config = dict(
    num_hidden_layers=15,
    hidden_size=256,
    n_experts=256,
    experts_per_token=8,
    d_expert=48,
    d_shared_expert=0,
    hidden_act='swiglu',
    moe_layers=[0, 1, 2, 3, 4, 5, 6, 7, 8, 9, 10, 11, 12, 13, 14],
    router_score='softmax',
    normalize_top_k=True,
    routed_scale=1.0,
    balance_loss=0.000388,
    balance_bias=True,
    init_std_router=0.0341,
    lr_router=0.000956,
    num_attention_heads=2,
    num_key_value_heads=2,
    head_dim=128,
    vocab_size=8192,
    norm='rmsnorm',
    norm_place='pre',
    norm_eps=1e-05,
    positions='rope',
    rope_theta=24300.0,
    rope_fraction=1.0,
    qk_norm=False,
    attn_scale=0.0884,
    tie_word_embeddings=True,
    parallel_block=False,
    init='uniform',
    init_std_qkv=0.0256,
    init_std_o=0.00467,
    init_std_up=0.0256,
    init_std_down=0.00418,
    init_out_by_depth=True,
    optimizer='muon_variant',
    learning_rate=0.00602,
    lr_mult_down=1.5,
    beta1=0.95,
    lr_head=0.00965,
    max_grad_norm=1.0,
    warmup_steps=200,
    schedule='wsd',
    decay_fraction=0.612,
    decay_shape='sqrt',
    final_lr_fraction=0.0,
    batch_tokens=131072,
    max_seq_len=1024,
    doc_mask=False,
    z_loss=0.0001,
    train_tokens=1432000000,
    max_steps=10926,
    dataset='wikipedia_en',
)
Below are experts of layer 4 (counted from 0) of a mixture-of-experts language model. Rows are named gate (a neuron's input weights, with its number), up (a neuron's input weights, with its number) and show model dimensions 0-255. Each number is 50 + 12 x the weight over its row's rms, rounded and kept within 0 to 99.
Before each expert's rows: a language model's description of what the expert responds to; "gets" lists some tokens that make up at least twice as much of what it gets as of all text. This comes from a sample of Wikipedia text that the model never trained on. Tokens count by the router's weight.

# expert 26
What it handles: Sports and competition vocabulary such as season, standings, finals, tournament, champion, plus cells and headers in sports and election tables.
gets: "| ", "\n", "the ", "a ", "in ", ": "
gate0:48 39 57 20 44 59 38 74 56 63 59 49 23 43 41 38 65 53 59 58 34 56 69 66 44 43 37 61 81 40 44 27 51 34 49 36 52 46 58 50 37 28 34 31 41 59 60 35 53 68 63 56 71 67 75 61 34 61 43 36 53 38 55 50 26 45 56 37 66 41 52 52 62 69 51 52 49 42 57 57 68 58 52 57 50 72 42 43 63 39 54 41 36 42 39 38 71 50 61 71 57 45 46 56 66 35 49 54 66 55 25 21 35 41 38 52 66 46 43 58 70 30 49 61 39 34 30 45 58 44 55 60 46 59 50 41 62 42 37 54 55 67 53 60 56 69 25 52 59 41 45 31 50 48 64 26 41 66 26 34 51 67 67 52 59 57 47 50 59 39 64 65 62 57 56 58 47 56 52 40 56 35 53 52 46 53 46 46 59 48 59 52 41 46 50 55 54 40 46 39 51 55 32 22 41 78 35 31 66 35 43 33 55 50 47 43 46 52 61 54 60 46 40 31 61 60 43 49 70 40 47 49 46 47 49 26 28 51 60 52 54 46 64 42 69 43 55 42 40 47 30 68 58 72 46 52
up0:33 55 65 38 70 44 45 50 43 44 51 43 51 33 34 42 42 59 67 57 33 42 62 50 39 46 46 61 46 41 67 46 69 48 82 62 46 44 33 52 53 74 44 65 69 33 49 51 65 60 50 43 50 48 41 57 34 39 54 54 46 37 48 37 34 52 45 48 42 66 39 38 42 37 36 26 49 56 42 48 52 36 55 38 52 55 60 59 49 58 63 32 33 52 58 57 53 54 48 43 66 61 56 37 37 68 39 45 57 48 42 40 56 39 57 62 34 37 53 41 37 59 37 26 66 56 71 52 48 29 35 64 69 69 62 70 82 34 56 57 43 67 24 49 58 49 69 52 53 61 51 36 56 44 41 51 68 46 71 48 48 50 49 29 42 41 43 70 55 31 30 51 29 42 45 48 56 67 56 28 32 52 48 40 51 51 57 40 58 49 59 38 56 50 32 30 40 51 34 33 61 59 49 48 54 43 45 15 50 56 47 55 64 83 58 42 27 49 56 31 25 66 51 37 36 37 23 48 57 66 64 58 41 70 60 34 55 67 47 60 53 42 45 41 60 60 46 47 52 50 48 27 39 46 56 63

# expert 27
What it handles: Pipe separators between cells in sports and election tables, plus semicolons and colons in lists, especially before scores or names.
gets: "| ", "; ", ": ", "(", "– ", "|"
gate0:35 49 50 48 49 51 46 39 62 78 64 40 55 65 57 54 74 65 55 79 45 53 54 26 40 50 53 57 82 54 63 36 41 56 56 53 56 62 35 42 64 34 48 37 45 43 16 47 57 53 61 41 55 56 51 45 49 48 55 42 56 48 51 53 46 57 55 63 48 54 57 54 42 51 62 31 72 62 65 44 49 69 46 63 49 60 64 59 38 46 47 54 51 55 40 57 50 65 56 46 58 37 54 47 51 57 47 46 26 55 60 49 42 46 72 57 46 53 58 41 58 41 46 30 68 37 55 36 62 58 56 40 39 50 46 55 58 62 70 55 23 48 61 28 47 61 47 54 64 51 23 64 68 60 28 30 45 45 47 55 23 72 43 42 78 26 63 54 42 63 57 54 71 63 37 40 36 49 40 67 61 68 38 42 51 61 43 55 46 55 58 62 52 42 34 53 56 28 51 51 36 56 61 58 49 48 55 68 58 69 47 61 56 56 35 63 36 52 30 63 59 44 61 44 64 75 43 49 46 62 21 44 43 23 72 51 35 30 51 68 38 58 44 66 31 22 62 49 42 41 45 33 24 54 58 40
up0:52 55 55 62 47 58 54 45 48 64 55 81 64 36 49 48 34 45 44 31 34 60 40 49 54 62 56 47 50 48 66 63 59 60 58 47 64 65 25 59 58 38 69 36 44 50 68 48 62 37 50 32 36 41 60 47 58 48 48 62 48 42 32 48 52 64 44 51 36 29 60 49 46 42 53 48 34 48 46 48 45 49 42 46 58 48 34 40 61 54 60 72 69 79 52 54 42 46 54 37 56 73 48 48 34 63 75 45 68 43 65 55 42 43 37 43 47 62 59 56 52 56 43 46 43 56 41 54 50 40 68 30 35 41 41 32 65 60 50 58 91 38 56 39 58 55 71 56 29 52 37 46 77 40 66 34 45 46 53 37 72 54 50 51 66 57 57 40 51 53 61 40 49 45 47 56 37 43 56 24 38 66 53 40 42 78 47 48 35 52 44 63 47 61 54 79 74 51 26 50 60 56 45 43 61 62 39 58 41 74 31 36 56 39 50 47 51 48 43 41 58 51 37 47 73 51 58 40 75 54 77 57 64 64 46 69 68 22 56 62 53 61 27 69 63 48 53 61 64 60 50 43 51 39 34 29

# expert 58
What it handles: Pipe and semicolon separators between cells of numeric tables, such as climate tables, election results, sports statistics and asteroid lists.
gets: "| ", "; ", "|", " ", "—; ", "); "
gate0:48 49 51 50 53 51 34 49 32 47 42 41 54 71 49 35 52 58 66 62 40 55 47 43 47 51 61 40 59 36 51 41 45 42 59 60 70 45 65 78 41 58 12 52 38 62 44 54 60 40 58 58 61 51 75 29 28 32 53 73 50 31 52 43 40 16 57 57 24 81 39 31 44 56 41 71 43 55 48 57 70 47 42 66 63 45 70 50 71 47 53 46 48 37 71 60 42 41 49 43 62 40 46 44 42 42 42 57 41 47 23 77 51 45 35 32 38 69 58 33 44 49 61 64 39 53 64 59 38 74 47 48 50 39 45 47 56 64 36 52 44 55 51 37 55 62 23 32 59 45 50 47 47 60 58 48 66 53 42 52 30 67 57 39 43 39 47 45 49 40 46 44 46 61 54 48 55 38 72 66 49 59 26 44 50 51 56 43 58 22 37 37 75 65 70 44 54 38 46 63 44 56 54 64 70 66 47 59 43 45 41 37 73 56 70 61 45 44 63 50 64 63 66 70 36 73 55 42 35 53 38 45 44 52 45 54 23 51 44 40 57 53 42 54 47 56 29 46 40 56 61 54 46 59 44 57
up0:45 55 54 69 27 50 50 45 65 53 57 42 62 47 56 59 64 41 58 50 68 48 43 55 63 36 46 43 56 67 42 48 48 37 50 47 33 45 33 36 77 31 70 55 46 41 43 35 45 88 62 48 37 43 22 58 64 43 61 57 50 49 25 52 63 77 58 59 54 30 59 38 40 32 66 34 71 48 62 43 33 33 52 44 49 51 60 48 42 64 48 42 56 45 50 28 36 40 49 35 73 55 40 55 50 63 60 54 52 55 82 43 56 61 69 54 32 37 44 39 45 44 41 39 69 53 46 57 35 28 61 50 50 60 45 70 46 36 74 49 38 49 40 44 50 48 71 62 33 50 53 49 63 61 55 42 38 55 44 56 57 42 50 53 56 59 62 54 46 49 44 57 47 45 26 49 42 39 30 36 51 51 50 70 14 46 54 34 37 53 63 52 37 40 54 43 51 55 79 47 38 59 40 28 52 43 54 57 58 41 68 46 49 62 38 43 54 52 36 70 27 46 47 57 53 46 42 78 72 35 60 44 64 54 42 48 55 56 66 74 52 55 52 37 50 30 60 40 59 60 38 33 46 28 72 62

# expert 22
What it handles: Colons, pipes, dashes and heading markers in infobox-style lists and tables, such as Intercommunality: or Language:, plus labels like Occupation, Elevation.
gets: ": ", "| ", "- ", "==", "===", "\n\n"
gate0:60 58 55 29 44 58 57 61 45 76 50 57 64 57 50 61 67 49 71 46 54 34 34 56 45 27 59 29 27 53 66 49 61 48 43 58 36 38 56 82 61 36 61 41 32 51 50 54 57 52 52 53 59 47 63 55 62 30 57 59 52 32 33 51 50 61 52 54 45 59 41 33 31 59 54 52 32 53 78 48 56 49 58 24 50 56 22 67 24 68 54 48 44 43 62 56 36 49 41 36 42 46 37 44 49 33 24 55 48 59 42 37 62 68 45 52 46 28 45 36 38 59 43 50 46 43 58 50 31 37 55 59 65 55 27 74 49 56 52 37 33 56 43 35 49 49 28 53 47 57 49 64 49 47 55 38 45 52 68 58 47 47 47 42 21 60 58 27 81 51 40 21 31 51 40 46 53 59 33 68 37 34 41 53 44 50 56 37 43 55 27 52 43 35 49 24 40 58 62 54 55 57 51 33 54 51 50 67 42 46 36 67 45 44 58 39 32 63 56 43 62 62 43 75 61 53 53 73 50 43 48 59 50 49 48 55 49 27 47 54 46 71 47 49 63 44 72 54 62 32 44 39 61 55 74 46
up0:56 61 71 47 62 68 57 61 52 72 49 57 58 43 53 48 80 32 39 52 34 42 27 57 34 51 57 45 32 48 79 53 65 63 37 77 46 45 58 62 56 43 54 55 38 64 42 56 32 42 49 30 52 56 50 55 44 46 54 59 40 43 49 31 47 59 37 58 48 42 48 27 40 55 42 55 32 30 86 49 51 22 49 26 48 44 35 72 41 25 43 44 52 52 52 68 32 50 47 33 61 58 35 36 51 45 38 45 46 48 54 38 58 46 50 46 57 27 68 39 47 57 49 43 49 45 47 49 31 51 53 54 72 39 47 60 47 42 50 34 38 57 32 31 46 50 50 47 42 40 56 60 50 46 57 45 38 33 47 39 44 46 49 47 29 68 53 24 57 37 49 30 37 53 36 60 54 59 25 61 46 50 45 52 43 62 58 49 44 44 35 42 31 37 26 37 35 58 60 49 39 50 71 24 50 64 54 70 43 36 34 46 50 49 68 54 40 67 57 42 49 48 63 43 60 45 51 58 53 59 65 70 54 54 43 63 66 53 60 72 56 37 70 35 59 42 58 50 53 26 24 33 67 68 51 28

# expert 48
What it handles: Line breaks, indents, closing brackets and markup at the ends of list items, table rows, formulas and non-Latin text.
gets: ", ", "; ", "\n", "| ", "\n  ", "."
gate0:31 41 65 64 40 45 47 16 36 62 24 50 90 50 66 50 70 41 41 55 53 42 31 53 50 58 55 55 24 63 43 41 59 43 18 41 38 54 54 56 40 41 56 67 49 58 59 59 49 47 64 61 50 27 57 67 69 37 72 43 46 57 38 21 55 29 54 46 47 42 56 38 43 33 54 55 60 46 54 52 35 49 41 36 31 49 48 64 63 49 38 53 47 52 64 51 51 45 57 25 52 30 50 63 55 75 50 39 50 48 68 62 44 50 47 53 48 53 60 50 46 56 43 57 70 32 53 55 62 46 35 68 40 42 28 35 47 55 46 36 42 57 32 33 53 78 50 46 56 27 34 35 43 57 51 40 32 42 57 59 44 61 70 43 61 45 55 43 40 42 37 48 46 56 53 56 58 55 32 59 59 57 48 58 56 45 66 34 64 55 45 45 59 58 54 30 62 37 50 60 38 47 65 68 62 24 69 51 62 53 51 32 51 65 61 63 57 45 53 63 51 35 33 54 65 41 57 51 37 52 55 58 44 42 49 36 68 55 25 41 74 62 80 58 46 36 68 52 47 67 33 45 35 37 58 54
up0:19 50 47 65 50 56 59 31 26 59 46 50 61 53 64 61 66 39 41 34 34 30 51 52 43 42 55 43 31 57 61 44 46 77 38 50 40 32 45 45 63 53 70 28 35 51 49 33 53 56 32 38 44 47 37 40 44 50 39 63 72 66 52 38 58 64 49 41 54 55 75 69 36 60 60 55 43 58 48 60 41 65 53 57 59 48 64 57 61 45 56 62 36 47 42 26 60 41 28 39 67 53 60 28 64 40 48 52 33 47 51 35 41 76 21 53 62 40 51 65 75 40 46 36 52 50 47 43 37 28 52 41 59 36 35 59 42 45 46 48 48 51 58 52 65 51 49 69 41 61 64 56 45 43 69 72 58 55 33 41 48 49 58 58 59 31 70 40 45 57 40 40 35 61 28 23 61 46 67 39 52 54 47 59 42 45 39 39 46 51 62 26 37 46 45 17 36 39 66 42 27 53 50 46 67 70 46 28 41 51 42 45 51 42 53 59 37 46 26 25 59 26 44 62 53 62 38 50 47 51 46 51 54 50 47 53 63 38 60 43 38 61 44 51 48 39 50 62 57 45 45 36 44 70 74 42

# expert 32
What it handles: Dashes and pipes opening lines of bulleted lists and tables, such as honours, village, member or club lists, after a line break.
gets: "- ", "| ", "\n", ": ", "= ", "He "
gate0:48 45 25 43 38 67 49 33 63 35 73 60 28 72 56 56 55 51 52 45 62 28 64 36 55 36 36 41 41 31 42 37 60 53 51 33 43 43 36 41 46 51 40 40 54 55 74 58 64 42 37 60 59 38 53 57 46 44 53 68 52 51 46 53 38 33 54 58 58 62 79 31 62 41 63 69 37 56 70 49 69 52 49 58 38 33 69 28 50 38 53 55 68 63 39 42 36 59 47 39 42 68 49 56 45 58 53 41 47 37 41 31 13 52 61 50 59 34 46 61 41 40 58 58 62 50 41 69 41 47 48 38 70 17 56 40 50 66 37 58 33 42 61 43 53 35 39 64 62 64 42 51 36 53 56 59 48 44 43 37 48 55 42 30 35 42 53 65 57 26 39 63 58 54 52 48 40 56 33 39 37 11 59 40 37 29 58 48 37 65 60 63 54 40 37 56 55 35 62 43 32 68 48 70 41 58 56 52 50 38 59 47 70 43 48 60 27 53 30 54 63 43 62 49 52 52 52 65 38 29 46 48 29 41 58 54 33 49 43 49 57 59 55 31 44 49 52 56 25 47 60 40 52 66 42 54
up0:37 31 34 42 48 38 52 41 39 31 80 40 24 57 41 44 51 55 49 56 51 35 68 26 50 21 48 46 50 54 44 61 70 50 55 50 44 41 46 55 43 47 28 45 57 74 51 52 39 38 60 49 61 37 48 56 55 44 56 64 65 49 48 56 57 44 54 53 46 59 55 40 49 71 37 36 46 61 57 51 59 58 59 53 48 51 70 37 53 55 53 48 59 63 53 53 38 44 58 40 67 61 66 61 39 57 59 50 19 57 20 52 19 44 69 43 23 58 61 36 50 52 59 54 61 42 55 55 48 49 43 52 55 27 62 39 44 69 58 46 40 51 44 46 59 27 33 61 43 54 40 60 36 71 60 56 49 40 46 37 37 72 48 56 53 67 51 43 53 23 45 57 54 60 46 36 43 61 34 52 40 27 58 51 32 31 72 31 38 59 40 59 54 43 38 57 58 48 45 70 43 72 42 53 38 46 35 38 56 47 76 50 80 44 53 52 28 39 45 67 72 58 43 33 44 68 45 58 57 21 49 45 39 50 53 43 41 36 57 66 50 73 51 26 53 37 56 46 33 49 52 49 25 65 32 66

# expert 59
What it handles: Header and label words starting table rows or cells, such as Games, Result, Candidate, Turnout, Pos, plus pipe separators.
gets: " ", "| ", "0 ", "201", "\"", "202"
gate0:56 76 71 53 62 54 39 58 55 34 60 47 55 62 48 53 53 60 47 57 47 51 56 27 61 34 48 22 50 52 54 45 50 68 60 32 59 49 41 43 50 66 72 42 85 50 59 46 66 41 72 52 51 44 30 45 87 49 60 51 32 53 56 48 51 50 49 51 64 35 42 49 50 47 29 56 41 42 66 55 29 47 49 40 38 31 50 49 37 39 56 22 42 53 30 24 38 41 55 65 56 69 46 30 27 67 57 29 51 41 48 61 55 64 50 42 64 41 43 41 44 54 62 35 49 63 40 24 48 42 37 51 59 46 54 63 17 32 49 54 59 61 52 46 45 46 45 47 46 57 56 72 63 61 48 59 55 76 41 48 45 54 39 48 18 42 58 58 47 51 53 70 51 30 63 66 25 42 66 35 66 59 62 50 35 59 60 39 59 56 38 48 28 39 63 40 35 50 79 60 44 45 61 46 45 40 67 71 48 35 46 59 46 58 26 54 27 73 61 42 46 38 39 41 61 57 42 55 50 55 41 38 55 46 58 56 43 51 57 66 47 46 52 48 51 39 61 41 57 47 50 53 31 67 48 47
up0:53 48 57 58 65 24 59 81 53 45 48 40 61 58 27 68 53 56 35 31 30 35 38 40 37 26 49 43 69 49 47 30 40 72 55 46 71 30 74 38 49 62 60 41 68 57 36 53 64 63 46 50 70 47 30 47 77 50 47 48 40 44 51 36 58 54 62 74 56 44 40 40 43 39 33 52 40 44 66 50 43 50 63 31 44 30 46 61 24 49 55 48 38 42 48 52 25 27 65 44 65 37 49 40 46 41 51 45 55 46 46 39 43 51 65 21 54 51 45 59 65 49 57 38 74 65 48 52 55 38 61 69 57 58 47 54 41 43 44 48 59 48 44 53 42 41 43 55 45 46 63 68 52 68 47 49 48 61 24 51 32 65 50 62 35 39 33 44 45 50 54 39 58 53 48 57 63 50 50 49 30 56 40 53 49 58 30 40 60 45 46 61 40 26 66 41 45 59 58 68 62 57 45 36 54 38 48 70 46 69 62 34 27 61 53 49 44 69 42 79 50 51 34 28 61 61 63 64 54 80 58 53 63 57 62 50 57 39 54 59 43 32 62 38 48 61 39 47 55 41 46 49 54 55 82 47

# expert 20
What it handles: Pipe or dash opening a new table row or list line, often before years or numbers, in results, filmography and election tables.
gets: "| ", "- ", " ", "\"", "201", "202"
gate0:66 38 45 46 66 60 36 33 54 49 56 50 51 50 72 53 49 46 67 26 51 56 56 79 43 38 49 57 45 43 52 21 48 33 57 54 59 30 62 64 57 69 44 62 40 44 40 46 46 45 52 67 57 46 50 43 72 38 74 22 44 54 54 40 54 57 49 61 39 41 40 35 54 54 65 38 59 35 28 57 47 31 64 42 56 65 72 61 44 28 52 42 34 52 59 57 26 51 52 24 66 71 36 47 57 62 39 62 51 56 53 63 58 63 60 67 41 67 43 61 35 42 33 44 48 47 55 54 54 47 57 57 49 76 55 53 42 42 62 65 38 54 30 59 55 69 37 33 57 57 22 64 62 76 62 23 49 59 59 59 57 58 37 59 78 53 56 46 56 55 75 43 59 36 56 39 35 56 69 50 52 45 75 45 66 53 53 47 53 59 36 63 61 35 51 32 39 62 81 38 44 54 40 60 57 65 64 46 32 36 45 70 35 73 35 56 41 38 52 48 48 61 52 36 43 54 56 39 39 53 64 51 45 58 60 40 40 47 50 45 47 53 44 46 51 56 37 50 52 45 72 26 33 37 46 52
up0:58 46 75 73 71 71 51 54 48 65 55 61 38 54 57 56 49 72 57 49 53 50 62 61 53 53 42 56 41 42 43 46 58 36 64 43 47 52 57 30 66 30 63 43 62 25 57 45 68 73 39 70 55 41 21 54 46 66 40 19 39 46 35 41 32 68 46 47 60 50 59 72 34 54 68 55 51 51 70 49 53 45 53 54 54 70 51 35 45 48 43 57 59 61 43 36 48 49 36 38 35 72 58 46 52 66 44 67 42 45 59 33 41 47 71 53 55 50 48 64 41 53 51 41 65 57 31 38 61 28 54 42 72 35 49 42 42 26 62 37 34 70 61 56 43 41 64 58 52 54 77 45 45 61 57 69 38 61 38 45 55 56 64 52 42 41 60 35 43 46 43 46 60 51 71 53 43 46 52 49 60 34 45 81 41 54 55 56 45 73 55 57 31 30 45 48 47 53 43 40 72 64 54 61 54 33 59 35 49 34 27 56 46 52 36 56 47 55 38 38 37 30 54 62 41 38 40 67 58 49 60 55 24 41 59 36 64 37 64 55 64 63 43 40 53 27 54 63 41 52 42 41 45 48 83 45